Experts of a small language model.
Size: 17 layers, width 128, vocabulary 6619, 6.86M parameters.
Below are experts of layer 12 (counted from 0) of a mixture-of-experts language model. Rows are named router (the router's row for the expert), up (a neuron's input weights, with its number) and show model dimensions 0-127. Each number is 500 + 40 x the weight over its row's rms, rounded and kept within 0 to 999. Numbers have three digits each.
After each expert's rows: "mostly gets" lists some tokens that are sent to it at least half of the time; "gets" lists some tokens that make up at least twice as much of what it gets as of all text. This comes from a sample of Wikipedia text that the model never trained on. Tokens count by the router's weight.

# expert 4
router:532477387514428475400519444445503488487461497433460484602514579508496505514508512504469439491515481507556552553523558507515501531468456501533522502535473434469422490472448518451451499449488490480536464516494432546576516546570466516485441527529442571546472474479459547486511534477525512477522596455470513478504487479437503514487504513503540446517559434502460460556530548467481464509472
up0:476537539527488566436519464483505539529492509467515505505464565579464480595578480475481461428459467567542427398490524440518572439500417507500510557475506459503501519509532514504460464439520553531531495469489494494577473495489506551545465447495507511514515469546591533515488514544504513438467573456544504497581506462516526499535508425549481500445490469569528504459487496492468480442441
up1:557485494512455526608517470482520549533528432477498553504642505574541430444516506521532494507492444469433522522490526480507487524495437521520509492449511428480501466485388504464517522520480480454562572465575457474448495503568462470527440524523509466443513507493441544477495502503515548491545528520460464567503554480470480458431492580527467503531529513529484517486525498436447538532479
up2:501577526478514424480500494542499460564549519505472493507509508506546499448503495472460561467507563524512509473508537512578404574468467487539496461514425508435517547481487542477520490463447488633463547510515487515474583525532501534481443518482507474466497508534455457503475470520506433469525388528535509446461434574494479554428503554529511508554434527554418494493508514510504455484535
mostly gets: " was", " are", " has", " also", " were", " had"
gets: " was", " is", "ed", " are", " were", "ing"

# expert 10
router:498499525403524482454577436408503474506490554517508474446478503517480467490503523580519508437467495537498590419503500539559464422497452512479535523486495462579448555487548523497551508520515508466464496484439550563479480481557435540442470473532521551473504480504471495526482507531545588512507499518499501446492494370456483523459554477496458535507611505524525520532491443505511530472493
up0:538424566415471506531473483499498546491505424437401564464510491534390484459504461534475500530540565433529506543510541510495498489462525534523474543455516543490463484586452526489586494547580461513438453425500531467524500475461470517434482531476521561497516499542475531497476520516496495543527504482507519497486535417518564540536487539464485478590495568489485493569557554527499526499508
up1:520473492500500558504442506556508541447495500467531478489514571555493510495465520494505460459530457504543531553495459544503452422478508507558466527373564484500441480568528444455458537508572478485543451509487489503499466474515498436492459528493464567485515467495449590517494474555492523498480465477502584472553484477566532446528515489509567475511551539468543520446440463409487541407565
up2:488480469532487587451574449475494493582453506479486457504588551537480428556479531488488516477560475478523549449442521480552441466454499504483496527473484496462445536511452493590442484468492509493497561545506476475499530510514546533433560420498493586488563455548480532464531464467453491574507551514544543462512555472417507454492421549509501467543523444524490496528506466492532424480491
mostly gets: " ==", ")", " ===", "\",", ").", "%"
gets: ")", ".", "\"", "==", " |  |", " =="

# expert 13
router:508455546461491465519602462519433500527488559519501457508580559488493527485443527549561507514501473556467436499516444571470614501528538478525479433519512516508491562483525500492444458464539485479493512470505506518478531486464505464488481489455446466523586515529541515472509511440453473467557499508480510532522510482559458551516504504427529518569480551466523421481509392390468518447552
up0:465475548485518472527568452541541577513485569433522597473567500510513451494547459531497525493523457576517463535489511483524498531448478445520499484511550484513524465465539507439484460459446557531456453500477440563500524479518491446541444406519488415544494556550549452529443487491443532446577511513526530509499441469541522508490479543499435518543530492532438524523496444560433444519519
up1:524476579484437575508545413582490525557523518518538501514535478428541496468504517530471538516523449492486470459480493461486486448516468542497487433516567498467480526581465499440507540481470492484531495512526497521534527501567424564461556449412506523522517574521487490575550526483479535456461485483511551496458484541498474471540467525462472463486437482596520450536423462471456566441565
up2:512519442472494573486472425488479480570559463480456481551506549494494490484464545496503489473485509485467462618458450557436465464500452500531474423450469542555528520507503516555479517481423564573500548502521487519511455449501489426540526520508546505565495500535469575540540556534495454413556528569531486535526504484469475546522504450460484532505559559484472546483533437412473509516464
mostly gets: " in ", " In ", "In ", " July ", " February ", " August "
gets: "1", "2", ", ", "| ", " (", " in "

# expert 8
router:411449561556490539549484484578490476554558481520509517590476462483560535441538473501434551542520497499450524462504441447514481515529532520517533552493478491538489495499419476484463484475523504527438578493568538463490465362484535519504508521480490414439518569517468493560451523470470469519513501558544519496407538465531501494509466519557478491492512505483550515474501550529453465429485
up0:499468533474475533433543449526471448550541520566450526543519476498483524421488463457478540475534540485467515596526532483551462509539470443600410497479459540488495539486525472503494469495512511586522490471457481529535471440487461462521521532522509494462595478510496434548502507460462433559503467549550492530493572506411495533541578484540423512417481505445498531473536507445476471507484
up1:478455590485487486467508515486552520511465528520440571534523477547503550455472494485536495525547446521496521543476456526523583495577520505517462477482485525540474533499512467520457520465523533500448478409503471433493535396532453560434547479460485402569477491538532424603497512496435504409527513495502493510431491488531502465616514525541480499455494480464537479545480544469470484505502
up2:478470482522534552519418433510469509468494465474448399528481473560531490460473491464515543515577433484513533488525586514476477505488546539551513440527480500536439540555522454401466458465465427489487556455565513497518548516455477535491499474498458495450459507483512468526515504507502520534529521433585491563442488462530448505513464446492520492507522523545575502481588441583462567503467
mostly gets: " P", " p", " con", " E", " Ar", " comp"
gets: " P", " C", " F", " B", " E", " K"

# expert 15
router:561505451414494433465471534495501486432490475512435538473562490522525508479602531441446541511537527460481486490478501485468463472548430472518522479486512504554449432492455515435530512460498524518482510493510527509534421569417511512487504546562534529553537472501400441531499474585531445447565581486516495467442479541518523442469495476491559484509527462489465494499496520585506538570494
up0:511513440462465558592573548430545431547492532476486476470511556489473532581579505519504553534489487529457494520470475544456465488456511443470531465521514514511477498556448531449496466486383538444503522535526480512495491435536498472514552508474445471515579514507530512478506539476494433532489503481498439466491455560464567475480538504556466461527578401500564524508455493530502526440562
up1:561500459482447474511467490578513557551516540461524522537527501520485467558491549497525488486495510459531511570376523450538463544558467567545430482532444462503521493474490525577483532505540491476505497448503564572483391452438451533523494433606550440521533497443489519547439484478448461477494527485494566498474525462534533471492427494468507511482476463523494530519512553484467496518556
up2:517492434478452508496494565470490418491497523493517486465507517513447471458501570577481448417516507492564464472543451524462560453507526484522383546479530510511600465491484497490447558489483535480483525545461512439495514529566529477550482467503488456489481512482501503463587522421441521478443504446523515451501524551433579542567505553537467488482533539432536534531554530463480557466527
mostly gets: " his", " their", " in the", " as a", "ing the", " is a"
gets: " the", " a", " The", " of the", "'s", ", the"

# expert 2
router:458488533464440522577570499467476470464580592520511525473539567458532460447494449512580467529542442419505512488521416524556495483441512505475455465493570508541498549581475467497501506530508478483487467511467436522495569543469546455462513489433507495451432522475520500454441475427486483504526543505564465483571515470461481487504531525496577520494421512516552501542489494493531453446556
up0:501461462454463555467589538521518469524556520502506559509501469462408468452483538476512457465560506531539571487491514440467489472502445494486543479468539447470500519514454473567527491529465453470492448547499504487475536462466517470489559501493392528533427518500428471448468524537479508488427496509607498621501490513553532443519430470492548480477544546555463475541452503524513492438530
up1:486462480532490475547470510465455559569475523441514427459530486510467522516508534493570517459589444500500512584466499557460515530482469505462500418519532491547588541545503535473524487483540463504597457526465463512479482486460532519403513538505475456518437501470463502414496499494482456460539536499510470501535431567529492506489491565432538495492481494428620509477531451482466460454546
up2:535421546543446496479513512450537545527490481462540577475465558478527501500516463491489498467536517500508526582494412477511530453494491522525464449519543477553449566521457496453492522562467493481432451498482439506486540497423529497491540538415538494496508462524452456453535490490530480545496550553602546504552549440450429454571442426549494491523483479499480519497545531529551566426490
mostly gets: " | ", ") | ", ", ", " of ", " in ", " on "
gets: " | ", " ", ".", "–", " (", "; "

# expert 12
router:523553515457580481438397557570540549496455404495440572462503433481467487483559511512446538467487546476515469572490479486443533456497502515487512487531506519466456548545539529510498538481458512467527530560566509528529432522514528504480559521543510517543569497492548446495459463575555406509481473501448507528514535521516491506506480391455512525485553437549470526480522455538521495541510
up0:441508464540557542463499522511516469475475451505496495414556495475542480502525497537498539511519532439524517536484556565367523507470550509494461447487517456557413543468545544498500478550560562505485501520543425539510459458512459471500548521530472459529534422498485519483480570553515458525506518494634408456507538474514468500474492424562492517458453485512505512501567458511449484504502
up1:534497514501489507457494541535620516516485520493462499518451549474521508480489534538389510517507495440515470528540475482514583544489483568520494465474509475512540459467493472532548433525477529500496533433479546400509535433518491440579502417458472548596475493576508448549461454471518483521570510487484459563463520547567424464526524449444528531551534485492526477474495484541509513444514
up2:402543483558454547508464527503462538465588535529488486487506436510452485514471608554496551474584490480528515481492480511459497519543505493579512482455461479536453547486570471512535482449451486433501528518523522526487544508484504540498461522484592605505544470551484478480485529562515472443496467550482516445484396536493479485495434471470466555492433435509469476531562458471465525513468
mostly gets: " of the", " National", " in the", " The", " during the", "- The"
gets: " of the", " in the", " The", " the", "'s", "The"

# expert 11
router:502478454531515519426503463409567562514444545431533427553513523436523485514555523532546506486500501535536492504516587440507478485427466460545532516524430554500499483532460506540531508472458536513542468481475472547515487524480483521463504545535429503494482477462541525467517486510466509515483431463513507494536451506466523521562604442462460421387474547520578554479497526419480469518471
up0:518506530518506530505461476471520537457518490498411492457441484601555461519491516543611516545508568479484483501553503478525482479493475560506507513505492564504529568505392479470512499459492568433541529527548437477529487491519557480455429497464517440568569521521530511555574470498453592532510460545496525465476481418416473517505466486473483521449504460543445499493539498431484479479479
up1:499461528493549525391460500483515585581464468528465474505500524480520446489527477467428447564494493443514567426445511520511501463556446467591439459476512529546475467529513449452514447474494491540528527534505523513557541533519539474433459555481523519500515529539538483447531524423495480443512501498499493476524509468490499550537517586480518569441575494535486390543435501533518516495524
up2:504494568508479442513535503456498564476519517552496442442495559457513486544556529547502493557478524524473545469463529500616473492533491505540481495431491516580514457529506510452474585535478550505538416444574472520443532540460489450419516515480521565532499493508506398457519466556486535435448490513547472540549504518485465478581475466472474475447487524419505483526513480509485545425478
mostly gets: " with", ", and", " at", " to", " from", " by"
gets: "\n", "\n\n", ",", " and", " in", " of"

# expert 9
router:475500540557498513563499483507487523623479584426468517495465460532484524457508530475507515442499532595486500491490548490544513575569441450503447502511535468490529546485520513547521514547463427409541467463481493492481574466461442429485474440489529486521532480577505493515561473513497533573448441512391472524499454500467514480462482473471514576461505560502540516493472539511524535542475
up0:477536543508503541474471516505494487450495547528394484500523595501488542485418515530457528547518461427550431523507496517564485503535499545510502523523520522534457507436544544457475442457468548564472457451486509533537591492568476440469540498465450491557514431492536484573544470481539438499479466544524486502525430533504446432542445473492483470454531506545526472508446478442494557497588
up1:564519553428549513501506462483435473508488494542480553523497577524518522497542519513471571549534466511502521469457471521494545470472497505519429494526550515460509543472535542498527467462495419533586511568455396479521539434548493473435560454481536382526510513472583487455508511535496577491532537479471532457522459465564472472503451476559479469532469460463540470477491491444506565513565
up2:532507567463527541537547510489489479496506502517546509476514488503463512542486488553531541514498510563537512484470492568523484481372492549469509457536467455500520514531446471367529461534474476539482533512470492440552561494429378479495481518564453475505461456451492479488532491505478433487554519507544497478496492520495617485515424519433551502471578421558509483467559530514515495475494
mostly gets: " de", " Le", " Re", " Co", " e", " De"
gets: "a", "i", "o", "u", " |", "e"

# expert 14
router:538552502494496478577496506536550456446497450570556515483536520501498462479427500502444476500452455428476511541503475522523447414501530475472554467549519550493555517559507437520482483542536573454509497492526585427415600415491535488557495532495521494467438527492462467508432486521558474567531439484508550503547508502485524502471526594527492536515490488465524509491493397490507477477502
up0:594513504514513506472433430515521507490544563434555484498533477553498484480503501473516575471425512508543530520506512474419475539496438505554549484510398515448497491573512476513533499461489578459497496520442518479570486489478527536474445468488517432599504423455494471462444537480480442468469447472545556489590463541510575512500502541509558478460564523510552492490475517454539522517534
up1:575499466532459507559413502540494561467468474482454512483477537524427499526463524448489471604525510460554518493569468498507466483490472517500479448450495519536549486548503495458565469513524526594532499497538469460448563530472528540493539475545467411523469471489451491499444554510498459476416498462500571512507455523559539506522530616537506419478518492535532487484556420469487457504458
up2:522537489547559503496477443520516457539470493499516484466567438555489418490461577508433577518563494501537455439500529472479464557473530455509458451484441466540519491525465498488480467516518505545475484493516432533486477462552520477502538537559508454539450459464467524585389474547513528540507469525543587512585496519440506505567459528521501454491493448439488534479511454519420582479507
mostly gets: "W", "S", "M", "T", " (S", "N"
gets: "S", "M", "R", " M", "T", " S"